From a checkpoint of a small mixture-of-experts model trained on Wikipedia.
Experts: 64 experts in each of 14 layers, 160 GELU neurons an expert, 1 pick a token, a softmax router, a shared expert of 320 neurons.
Training: a variant of SOAP for the experts, 591M tokens, 9012 steps.
Below are experts of layer 5 (counted from 0) of a mixture-of-experts language model. Rows are named router (the router's row for the expert) and show model dimensions 0-127. Each number is 500 + 40 x the weight over its row's rms, rounded and kept within 0 to 999. Numbers have three digits each.
After each expert's rows: a language model's description of what the expert responds to. This comes from a sample of Wikipedia text that the model never trained on.

# expert 33
router:463523526566470399423519578473540456476509452536532440493531476547473505547458472473476546523488550455480498479481533510504608533485534554495564568522458464442507494448536492482498485533533521570504497551485428456473435547470565547512508534527470432452561495464538477581535506455488507470447466495533544436544496471461557543474486454478571485501467498476522500498511483453560538439477
Description: Middle or final pieces inside proper names and words, such as Dun-ed-in, W-ed-nesday, Kenn-ed-y, Gl-ass-es; also Born and Died labels.

# expert 51
router:585537548468515548484533485516465528521471526541505587507393551567417574457487506492531492497557508433590530474485518517511465497465491528478537474516448550498453522478545439457461513552510442478503470450538508536522550428459570578524534491497510445530481486433464529478488536540518491484604532493448474454475444493506492451564487528496470511514508529519478465534522397502502487461537
Description: Ends of nouns for people (teacher, soldiers, students, Duke), who and he, and commas in lists or before clauses.

# expert 52
router:485474554456515528460542482428548438457556427464472591553509572468537453484532518553468450543519517480466439458538462521498453491547499491458492573459481514490489533521484456431564526469514507544534531406530511468445566511495462460499496516480527518521458539531503442533534449508500558495497549456497544490465501478532534562501466446468577455484448487468429548531446579445496558537495
Description: Forms of be after a subject, as in "the population was", "It was", "are presented", plus became, began, received.

# expert 9
router:547453521494487472489440530512486497447572427412518511464498499487503409479514532549492457532563473497470459542562468521481534514475444534471517490533527470412509433596438532534509546511504498547563491493450447486526484470553543460472548459457532548514494502526499495514506554539489527559514475490462492576506487547503500543517447416541524492471437479449452463559514510571379466489519
Description: Final pieces of split verbs and nouns like depends, assist, evidence, attempt, comprehend, mostly before of, to, the or on.

# expert 34
router:464539458520520472490542535528500484494474570558489486518454456464478567483470518507518492490545516510540514446498478525481468564456529417499472550563509409529470532556434477494480526476537458457511504516525452551443538428525407546502477465464561437515537544455519566461557486481502512559527501524547490518476529441575493502444542447498545598501529533463506456482507468554544530420420
Description: En dashes joining names or ranges (Liège–Bastogne, 1413–1414), blank table cells, and Cyrillic or Hebrew byte pieces.

# expert 55
router:528568518445507483575539524540440510540512461477476479488506480430478507497516462445474545524531550488414457479472512468495526533549514500495583517461548556502459564469576546529472502539428448483492532529494391506549509529471441488440510458452483480487580483572508556472453463546534481456568564492458465538480497466491505567439500421500512594538525467472544515533478474507467498479515
Description: Middle stem pieces of long Latinate words before suffixes like -ity or -ate, such as instability, intimate, communication, activity.

# expert 25
router:500515429447477493473488520571479525460481563466543516524462449539520475518483447453476571513539498513405533502488500506584486528550497437478560543566491534491564495496552514407472479568518579515486486557480506508543426518529530531519456424558563437563544455544474483470523500500442519463533441470471516486520500512558502465483527498489487447487549471565518587462469563461474542536494
Description: Byte pieces of Chinese, Japanese, Arabic, Thai and Cyrillic text in name glosses, plus degree and minute signs and periods in coordinates.

# expert 13
router:420555495465438523470497511555550573471531496408524443494478481409407466597556551514481453531426564513504494536497532541554466539522508478486581466538451523572499483483474520477483502495506485476534486544431514474555524490487503524503527553482494477467468542555409521466508548563429489559499499526440512461527476437490509488428534469480493471529488494470554490494442512533556490545505
Description: Column-header words and their word endings in Wikipedia tables, such as Votes, Candidate, Party, Points, Score, Rank, plus trailing percent signs.

# expert 47
router:476535561535564529586460520550462453461484520481541493528460464537521495559518483488536453603585502516531528434508453453481454527470458485485415467456494427536428507559510551455513515505442421445429546503505523496526486511525498477475462505520481518572497610507491454491563493489471455454505494502473432451477513534519452495544467544453493532526484454492539517476512469500512477456599
Description: Pieces with ph or p inside learned words, such as prophet, philosophy, Phylum, Upper, ibn, plus word starts like coll, relig, Cath.

# expert 2
router:457526557483515502504450589492546572588559449471485497484520494548517526516431529509458480496448493414561460432463467463478537531535480479499522508521486570485534437456503519566557441405552457505569469499529419494523527521492530576531463491467425505498510523429517503502498467482405533449439515554509458481503498455535522450498484487452541475522495498553517515524566508542502465530550
Description: Common nouns after articles or ordinals, especially time and unit words: year, season, part, day, round, album, film.

# expert 54
router:449477517504523468513519440549523581468528543553538505451487517533559522458498555480467400502528535449544479532504484496514555465493541464501441495523500429457492494446516481533556493456479457470570495433439458524495500506542497486508466528511458528582422484488524542441472438407537560487551516567542497534542583521482466522493532500547511551481570434495475497546524471455461528410462
Description: Hyphens joining compound words and names, as in life-threatening, al-Hasani, Ur-Suen, year ranges, plus bare quotation marks, apostrophes and brackets.

# expert 22
router:429460479497463448483564449536490472597521468506496492520450513436521587482487496537457533550463522484534536567507469443503509483485473482535420548545483412502434449480471442499497552584478480490541536498491513472539518461440492524496534552489486458514468530532471506461525468512497524517606537509489495481484507574539534429515530546538465393544467557557505565492518470554510532437472
Description: Closing quotation marks, semicolons and closing parentheses that end list items or titles in tables and credits, e.g. "Song"; Name;.

# expert 35
router:489515459548505509488415492521501452521503469452541446444484459468488497419455499489543429500465428570432470543525542522500534533528445564477476482422473550457559518542543475538497481512441540546505530503540445523506521487498541574527453398495513496538506443545505487556486530582505514420517490489429532512545509451434534468505568508483474511516486515465537518459533489591543514531574
Description: Middle or ending pieces of longer words and names, especially est (pedestrians, Worcester), plus land, ost, it, thod.

# expert 61
router:493527423490530558491545465557397585522440521447523473507458544530385524499508533449515447492538551454509529431521413479518466487430497488540552546515522501446505518474526478435488515459480495517525509423516565505488541463473496508488510546496510528469492529477485550497442565527538466442550475488475518447519437425532519521556485594478503524456450526579484531548477474542480525516521
Description: Single f or F letter starting a lowercase or capitalized word, such as foods, festival, fence, Five, plus some other capitals like G, W.

# expert 43
router:568553540447516536494543486517449508514447503546504580512396537578406577433500487498526504485543499439571529470465510515505472494474489532471516455501444552508456538468531422462470506557510444496502470456528511542521545430461548556530536503499518441555483498441462523486468527532525479474617529511449477450438459490509483445557483529485477509524487525516479449524516410475498513467529
Description: First piece of a word or number starting a line, list item or table cell, often a capital letter like H, N, M.

# expert 37
router:470558522477519487505541499479490490513516488501479479558518517492497463477456488481509517526486510487442516531507426539522542590506547450469547459544440483482446497538399588474521521486539458491564516501543539522453470488538491484505525429502450511407516464500417471526450468501464560551493477522481422474436515521575559454496512522475513582497515517584499542441451488416582416505522
Description: Nouns naming what an article describes, such as village, town, species, station, municipality, often opening stub lines like "Village in Zanjan".

# expert 12
router:562523484525497531489515477522532503564491511530484506555625432425547445586536495542481530460535518524527502520510559435467442523484442550575454434425468419460492487516452476534480483509505457504484477430559519488491537416510512439489486563475494452513443531520522514529489500568463497563490517519550554493498478516511531485447481504546477547514452475486516443508550510532534416502421
Description: Line-initial list dashes after a line break or heading, plus table-cell numbers and spaces after pipes, such as player numbers and football positions FW, MF, DF.

# expert 36
router:568561549449518542499543496521454504524451509553512584519402542577412578434503497503532510488546506445578535475482512525506470502471496541477519465507446561509459539477540430465475507561517444501511480462532514545523545438462558559535537505501518445553490502447474532496474530537529481478622535518457477458442464492517494443561484539491484509526499529516472457529524412489509510471535
Description: Year-starting pieces like 201, 202, 197 after in, plus table pipes, line breaks, heading markers == and small cell numbers.

# expert 1
router:536573455570458441504541526535510504517421516568511494484494459533496389505549480496480458441476534464444525492517450536416498498458496582569442447558446495541550508565507488488478540472505530563467460512432500555537538552437482544520463548459476482545506449530520489476549532484536489466489495495458474473471581533486518421477519543511558515434430454510511519501465473432509479521511
Description: Mid-word consonant pieces in names and rare words, chiefly k and sk, str, unn, ink, as in Helsinki, Toghtekin, unnoticed.

# expert 28
router:516504470510526511502504501526461496548494522481492505518453560510473577466428430483520521495534459552485529528466521541535431542495501499488398561483459504518563412473499505527503492515487485505472579486517581480469552565435517497514480475481503471496571485490460484579500480540553522552464498489444554464575522375539416450481567458569467568558471521515487479464519473523502531480564
Description: Short pieces right after an initial capital or letter, such as H-all-s, L-as Vegas, h-osp-ital, plus line breaks and parentheses in tables.

# expert 31
router:550525549580529529514504536484442462501491495484499472465534477518435502480584527497459458530556489436478536476460548522532540457561543463470473486513468459439471593417501540501528479461547485537505534515554549525442591451514471478543561450523530504418465502528466473440537530535574466445523488455546527496474488451505478499512535520448470507505545438432528549504421517438497433543488
Description: Word-start prefix pieces such as im, dis, ex, sup, often after in as in indiscriminate, plus See in See also headings.

# expert 58
router:453483525487544507565515563486473474442478478518537570549437486475432515536491483499515552510512445531556468490446526531460455456516546567465493501477440476515483522548486481518502498511525569505475413505550508469537549539482532446525495417426538488505540465484472453403475575510469512474595477510504454564570568529509460511512477560535538551542505475473544481447463437459560496469560
Description: The word piece "ur" inside words and names, such as Mas-ur-i, Lux-ur-y, dramat-ur-ge, plus the pronoun she.

# expert 11
router:537447555501491507540569543484546514538529485551434504466488538436491501485557615480467484441470472529489524530543518552535466549551465500528488547450460563498464423485445464575494524591531517431477445476509481527514448445504464592531505507466557541511500492440499460558569453485568494514496508470563450498465454412502486489522498523479469426485537507444520523459500502530499449481507
Description: Mid-word pieces, chiefly port in opportunity, plus adjective endings like ical, ological, ian, and heading words such as Scientific, Historic, College.

# expert 46
router:483450504463503497526565440480470513467498503502488508552469499475495488511422448565489466531467458536531482516504527488582467462565513430516492523505565428448621486520578480455522505469471524597496498457559506522483490502497574514475461462540474510484486566485580509486530511526445457525514478506481497476613474494530444522554436490465543450473587481566517468494486576459454473515466
Description: Possessive determiners and ordinals before a noun, as in "finished his career", "its predecessors", "the first campaign", Harry's.

# expert 53
router:522507493464419531420538468481528472451507562469566537507506438537485449443461546531585502458477530517510517513467496475507520493403533515452433490574555511503450514458474511515564520513483512518437537516420533469511509412459476545484487457463515474473574502475564529417574533434537452467436501476490509547517501544450545524540514448540522510535521537542539496497496492537554515520414
Description: The letter j and pieces like ik, ak, ec, š, ć inside Slavic, Indian or Nordic names, such as Stranje, Gujarat, Thessaloniki, Benjamin.

# expert 56
router:516506522531527567452480472517482527485452511432554541516499503507539510515444493577487466468493509474546457460505464402504515470449526473480405441472507445547563484554580553472557447436520549526475440417517491528499473454476475461524469547519483566489496490521499476473461509434499447495497509521523515502495469572547526446526428446551548516560556493487470435537500490482387539452523
Description: First one- or two-letter fragments of lowercase words split into pieces, such as c(rop), ti(red), l(obbied), r(unning).

# expert 57
router:533515555490485525492505450538525436452483525547480459557453495527452539476516487501520460560531518453554520443538464524539514491451516417433451454534463550497444436446455420521520540482425552511503578436538537514449508480482480558541494540476503523542456524555502464581491561566485464496489502493456551511490439538479504461427532504506509498450513469476431478565492516429529578510561
Description: Backslashes, braces, equals and semicolons in LaTeX math, plus sentence-opening words like All, These, There, While, Although.

# expert 17
router:512480426480422428519512559481451498502509412486485451531490497456451425560508552492529489422504496514477527494510435483575487470524484544601560589498545533498466510479443542563488504551561503485514524524540492458479501453519560528528546422507517548447468494513517528518545427509510595490490464458532462518466519540523477446495459548523467555462486449512533530451459556532458481533544
Description: Final words or pieces of proper names for universities, states and places, like States after United, University of Pennsylvania, New Hampshire, Foundation.

# expert 63
router:502443479523491515493517525438484456469475520508491447427525495524497511496534487466474495431475478524430521525502547531468533543496486583610552531474547494495510477460439445538481448525541528538485544543452551470535535542525471520546530462564487431437464490501488519495452479529544519459434505427510537526488454458399555469447570517529481583527503510539563535465495552453461398483487
Description: Single or paired capital letters inside acronyms and codes, such as COVID, DVD, U.S., PFL, country codes like BIH.

# expert 59
router:517518451511541505555538459520508513529508544520541516487521513550526436515454473512558549432450544516465552501452524538486460448565489492450575495495537417466495408494471607501473517460534517560421570447472515472451560512474516518491443492490523539544527485528480442545431553506481452456493418558484549467536522479525553525475490525523492518415537444490516564499464467545569483496478
Description: The letter b or B inside words, like Basketbol, symbolize, mathbf, Qutayba, plus ob in October and stray table pipes.

# expert 0
router:535490560517482508576505544449572535481463516497511483483462475530471526554466445454513542466453546576489541534468542527430510475520457543489512483453496440476456425509521486488597517446453573403503480534467568501501559477472448505531556542470456454441444471503457481474542507454548566546484456577457502496481506488495532544452515501482433448462475560490496484514566469570533474519464
Description: Short word-internal pieces starting with a vowel, mostly id, ill, ist, ond, as in amidst, guided, Vienna, harassment, often in Latin species names.

# expert 39
router:388503520470453424539522500541555445497490502528577455530508536490505501444502536480474513518526528452565502518462474436451461477445518554503541467455509421550529450490504507492513450546562540479523482518523450538539476451532516467488495498561440590504510508473492520492448420507543481469539476558521460430540501561541481506524545565460489438542474475541474505445451521520548535448604
Description: Opening pieces col, Col, po, Lab, Hon, Mon inside words and names, as in columns, color, Label, Monarch, Poznań.

# expert 27
router:523484465459510571434427454457474513577560414539484519474535496537487462497464487468498483406493518502426499514485532499504489445460505434525446453461558577474506448428530450503445479510524503596512560434560486515425485474481568578495466474484510502527551473486502502587540514541525539465552490470516522479483491547542486567529551499577559465472460494496519498510531506565489506468497
Description: Inner pieces like igh, quar, ough in thigh or headquarters, final year digits, commas after dates, and adverbs like later, eventually.

# expert 41
router:461481532531513527450492519483536455513505557488494576486484491543482492559547594490465537531446488496529551496455575487425476436425489500538482465461548572495471491482531461569452528508487486488458559540442560479525456455531516443505521530495428510562550462434487506474448514467523542589592480494496468459498533550525528534500468521442480523567502527514459518399523455531551476453467
Description: Mostly the piece el inside words and names, like herself, Exelon, Jacqueline, Jewel, elongatus, plus a few other short pieces.

# expert 26
router:485463519423477547530488500527455526440483545535525464563506545488499501488475477476533438522502515534500555482464510432540448532460522516464488529594514489599470565483466433515476548570485456435449452439483534487396548545522490524519535494497461469504494509559447476538501477521518516442590467485529449542545524475541462465534499461544518439435476565438504454454534443466460521527544
Description: Coordinating conjunctions joining words, names or clauses, mostly and, plus or, &, but, then, as in Sutton & Mount Gould.

# expert 5
router:449532470436503471556469490468510506573481572507452438505481467483484536505538452529495507534477434527522488548532471475545532505560506472481517524456546509498557476463493499492450503539480597523443539472439518495475494442481520465553585528540418505573505484551539577475481513476537500530475529453577600543571420499458494523443548541473415500488521474484420469492494534465475474548504
Description: Mostly the article the or The before a noun (the University, The CW), plus UTF-8 lead bytes of accented Vietnamese or French letters (Hoàng, Château).

# expert 16
router:550558542449509531496542484519470509512457514546505588515389525575396570444502488495526507482556507443568532456465512514494465492468485526461517449504444551507456532467515424458468518565503447497513477456514506544530550437470564562516539495488521453558483491432465529485473518548512485482614525517446485455438452482513488448558468516471479498518478517504491458539518409484499506463520
Description: Word-final verb endings like -ed and -ing, past participles such as built and moved, plus linking words like to, in, which.

# expert 7
router:518545508439527555466468519506438436514460501493554531477404567502486529467452536577520481487537472454558499485529527482448452553461486520515541425457503551478540475483559459510497559575535454519563460438568537585514497426472526534479534472527492490528495486449503491501477543558532451421466521435517515569449437527514529428517464536541442536528503507512540437515508483520472458456503
Description: Final digit or digit group of a number before a space, in tables, years, counts and measures, such as 8000, 16,927, 500.

# expert 10
router:522537453491505431496430569392511528492464457518491467497571513524470506489486512492522474491449542544424539552585532509476445474582495484488507435491573486519439528454410512459488490488514408568517494521510473478510483532487436523435488488536560585496459487423512533538515524530504542498457449523546469526484474563515450485520577491491433561527567553473500477508485473510551529488497
Description: Mid-word pieces, mostly "an", "par", "ati", "ar", inside names and words: restaur-an-ts, Occit-an-ie, pre-par-ed, Indi-an-apolis.

# expert 48
router:493463463489527460504531517499436530503479405523451493504473566502627496555447517475527478527527507486532549497489479532470504478531461484560455531515516484428445503567551584453482543559447505453593499504458479485533462523533540470496453519471485522564457500503475486455508496495470469572492566466533478547486488476578512403475535523577495455473576543533447444532538477449540463499483
Description: Period plus space ending a sentence before the next capitalized sentence, common in census demographics and biographies, also ! ? and ). endings.

# expert 4
router:507468512515488522538518549537508472473430479483460466487488451527446452439523454458515457458456435497481504483501527582494462435509593513488490523435565590508516507569428489519553478590452449480414575522506468443509465486443530533492549541512482578439581496473482544578479551535496596467501550519491544496502502526461545471486529484507497495447475485531465477496470501473554509479526
Description: Short inner or final pieces of proper names and foreign words, such as Cor-bu-sier, John-son, Livorn-o, Arm-a-an.

# expert 42
router:504415462480517503489474504519552473499501439498522542525531493520436468472395512567507509578426457513493528466482514563466492544505524522481511539502480492540445495532472489557513507520459409513472541450598514559512481520508473486566516530532502410496504444522515464524521488473516481494469448561501514514519453460456582461492466481389540496547500548584426452466577471478540484440522
Description: Word-ending pieces ly, y, ty, ry, ary, ally, as in varying, party, Pretty, often in adverbs and adjectives and taxonomy text.

# expert 62
router:474490499436449512471478507535528508514492545514552577542433559504568502442550558586538517543566484419509500472589399538464535445477502548464498487510488482523442497569493554493462551469511491466530524488530551480493466489468554454532518587565534514457467502441460524526457514533466462501450523427511460503454461518543452435494417516526562475512544491474481503520507541500453520546527
Description: Short abbreviations and unit tokens such as km, mi, ft, kn, R, Q, often in road, storm, sports or table data.

# expert 23
router:464543452564501440527383538465450477482507542495513507455561507420483485434577526488482516487466526531468514483449560494495544508501472519507494472546520597494496560499507554542523433526437456540501503548449448533574463534504497524445492477442565474476565523506468514415513487439451459472492559529540447491450519549514550517492504436556478491580451448468495506509541515489482520555464
Description: Verb or noun stems cut before an inflection, such as produc, direc, jec in conjecture, ap in collapse, resul, connec, compos, with ted or ing following.

# expert 18
router:583484455532510553504492522544500454520537488518567501477504531570570531537480466513557508551566554531456465508460528446488463438517515497482492511450499478509513555506397464469454560483605515450467423522484472514443528508443471519552584499472453475463441427563464522516474541501519501428448481469501504445506497457446528514523497557454538451422452513478466539474517486500527534466444
Description: Lone letter pieces, mostly d, t, D, n, inside or starting names and words, as in Riverdale, Córdoba, Abdul, darkness, triggered.

# expert 44
router:514455510575520486494409488487532475448499507527532459515485545484510506538561488458539534559542466529545502421534471502567460483461523437505529480540490561547530526426462476499602514544452459446436460398509484531452511505606507497502524494515549539425481507512525559519519435498485492545443479532548586461504533500441472524459449541511482547475525467435434505481480484508520495528552
Description: The preposition of, and some for, from, in, against, after nouns in names and phrases: United States of, head of.

# expert 50
router:560510530458506499481539509541455490536433481525497603532433550566406528443448532526520510488528470438550517524482487575493483563470483528521569488527452511498489555470522456477447535550538480501514506472532503492500538439472564562545527469454523460579469480472478579479504510579534475499591515503444482425439457494517454436542507494468484493564490499490456433562513459518492513461533
Description: Word-final noun suffixes completing a word split into pieces, such as -ation, -tion, -ity, -sion, -ism, as in civilization, destruction.

# expert 30
router:535546499488502491541565554566501496524485463533520512464452472581453604465477454486468518450514528467527507449512540522499457470422466473473495482480432565474555535560552493532486506544446482452554510522568494486501465543512475416500575479512549503546406527474522511461504529525535518543547562478503530458453463509505472479514499469515405464479512601517484451519498410553523546471544
Description: Verb stems after a subject or comma, such as expl in explained or explaining, described, wrote, suggested, focused, often introducing reported statements.

# expert 40
router:450472515513476472497502446520421484479538513578486571492519506453504520540495466497543513515473509504562516554482566436521447472490485426503467436439449443501485531458502401461537531466498506495520468560551587482412516530508582530507521512492566454551534530416513461478522531509576544518507509536500459445464510484500520442547463465474526571535549455516419527458463513511533515426519
Description: Plural and noun suffixes such as -es, -ers, -ations, -ities ending words, plus spaced dashes in personnel lists like "– trombone".

# expert 45
router:483499516536558523462435462509532504451454483456547529478541436516539483493483560514487505498505401566492481456477539488525453442434546593477518441505477456404552430489582481488480460517462542489555522560478448506540483529495531573509587538480499445494501508533512523565504509466500456454481480519455533509485500529441469580524473517538439553566446503477562530499514458515457545457454
Description: Single letters or short vowel pieces inside common and foreign words, as in se-e-ing, we-e-ks, be-gu-n, Fontaineble-au.

# expert 21
router:510456529437479521522508484510488477521609533481464511531504520514501480461529536599448446498530468506507517526596399491588540502509461481484539467536518543432538486537514532512512507442483486507569463449509442537533465473506420483472471504572514580546445486461479533452477479481461436572463512528510523476505479473550472546547467387507546525437537541513497484549522443471448523509486
Description: Articles and adjectives opening a noun phrase, such as a, an, wide (range), such (as), large, various, other, many.

# expert 3
router:504448461491543499433515457514515553533531536502533465525500450547523486571504488483530555472477414518554475444482439432525482489511540491483615485470466453436509557492446485376466533482566493503510526479457468482518536490535475529448474491506547479541540569519469431477490511453515508466529509519459490530522542506475538546511451513482451474549494416569535585550481566463509539447564
Description: Opening parentheses and colons after infobox field names, as in "Date of death:", "In office", "Established:", "Billed weight (", and math "R_{XX}(".

# expert 8
router:485507462497435531511523506503505537558491502483566509506500408504535537572537530516533467432511425492490498484455478459528506487551486501507450548495493560531558446578457542465543494462486518503528479512484509477472436566502551541436501528446559452551540506469527500577528536535400514483530538550558462446496463469482517528390472519499560518440459532515421482502427536458506522424531
Description: Number tokens, mostly one or two digits, inside pipe-delimited tables and data lists, such as climate figures, vote counts and coordinates.

# expert 32
router:527469430474510492540550522471433502464481532530543487498477492430520537514502457511517522484537448515494503446443444504539484427519488572573467487471489598527483468531546523546462563435548543423480527578418464491559530462469504460508439511538517487578497480440473462455468409542542520545516487513532481546465435486516524539468516582461525512456512448535425471443510473530515491483463
Description: Capital L opening a capitalized word or name, as in Lodge, Lines, Latin, Langevin, with a few other capital initials.

# expert 14
router:441538520523494526579513511482556486509427557417389533484509540498482526475490511531492538563463544466489477506529465538489515536486443517490527597491460473523456483479447502487470491463527553440435430488560566547454468466506532414484549553530528428569474478501467505557501512559490464538452524488488436491512525499447447556483520518557516598448505548518507500471511516456554520487543
Description: Opening pieces of South Asian, Chinese, Japanese and Arabic names and words, such as Raj, Kh, Zh, Men(on), sh(inzō).

# expert 24
router:476510531466451531488509488444521524497538512532575540547501516471420582448470521470455503480469506473547461448433491474596461471472481502492474499513540486527490543437434468514444533531528540520534413546554490526518562434534490533526497480582580464529555476504477522550456533515433470463498545504520495452512478563555439462525499565469502466502455520465521551430485568549558485561543
Description: Word starts like coun (council, county, count, countless), plus vot, election, defeated, Championship in politics, sports and music articles.

# expert 15
router:528518525504523502586461515505573484528521453474517487474538507463485540595516450440522559509466535567481532478459542469543579563497505487548506478488555504531451540460513582524467433461430544502488479474487506494529410466465510544455504487443453466381504539496495529582483444439485444518525496448499496526449488472550396542519538484493513457466492493467519511542526524568481527528451
Description: Stems opening longer Latinate words, as in Pre-vi-ous, Represent-ative, Pre-fec-ture, educ-, particip-, plus United before States.

# expert 19
router:490515509539452454448509502503480476513525521529456498528554497464510497477519471485485575536558438481516519560519421515486471503553490518461486572485487497514518533544459632529430425546533441475557512477492566438526503502584532493537494517468538478513483551563518446537471498468492459494483455544463455576469456474516489455457515533449459474489477506565531457578491589437542498490595
Description: Double line breaks ending a paragraph or infobox list, usually before a section heading, also the infobox labels Succeeded, Preceded, Website.

# expert 20
router:443499538520519514544472494458495544506520440513484579525487527520470521491464533546504438544511571469531464480481440446515478487487494427463548529457492546474572530498559483484607499475446498569452415460464529472462511576536431484411590520490562554464481524503471425504555506543461549493517582507473501555512567471457488505496494471546553508479485515466480492505457483469417514530472
Description: Prepositions, auxiliaries and connectives following a verb or clause, such as as, with, for, had, by, since, did.

# expert 60
router:543501409515434502545477523492529540478485537539465492460457530514575467538493505538483418535586493545520498490537480489493500517419456511591533523520515468550465454541493473449544438455589441484495503498454424513477490473486567476533525445493483483486474491478499507538525559530502583541509497444555622497509503541434495493451441476517434462538515574479534511469478553510474470529453
Description: Given names ending with a space, whole or as final pieces, such as John, David, Michael, Nigel, Larry, right before a surname.

# expert 29
router:532526468493520494508530460500484511483455530515464453551522475527495542501500467495466522446538443457438521532464455522487571432509468449421520487485573527522462493493502448542540434520468460540461500552563551508495521527505482431549495474426444498448460562499524543600513361417466479492529497458529489504507488551484498520538453534495514497442513523530495614420517485471442528493533
Description: Capital letters or first syllables starting a proper name after of or in, like Det(roit), Mer(it), St. George, Mass(achusetts), Febr(uary).

# expert 6
router:532473527506565516517456505555462484499505415449460494479522512485533518557504499467502498447500500525441466547459493536462524508544442560503492486474467503597457505574499473533581456419494469459439454511555436465511547533485468443415408514495490538475532529489528479499544492498540550520456571573473462536472448474545476494518563456449437527594529583487459495533494451501533493494484
Description: Word-internal pieces like on, di, tic, en, ore inside longer words and names, as in abandonment, Orono, Presidio, participating, honour.

# expert 38
router:509558464518429454459516490485528519495493509420478543554502495452508492478531454599502502468490515493516499451525414545512548523505560435473455484446469511530506498593559515482601545496513540457446489541472497433503486513485448536504508527534545522518510572509550481533505526453472557497536527455553454467476470543418436512383569505511446457547493494507468581515507525481507460511562
Description: Pipe separators between cells in wiki tables, especially election results, sports standings and asteroid lists, often near empty cells.

# expert 49
router:558479501481520535470487510514476485492580443535519454518542496514508521517455568466522504506474490483506512535601505507475483518578515556495498452499500543416511532461482434561479492480419441498526503486413563519412467563479476435419459509486556546474546436467477578443495435539503485464526468535481471554571550408507510420508477524467539497522500543515467495508481538438510519462475
Description: Mid-word syllables such as ter, in, over, inter, out, as in letter, Presbyterian, scattered, deinstitutionalisation, overall.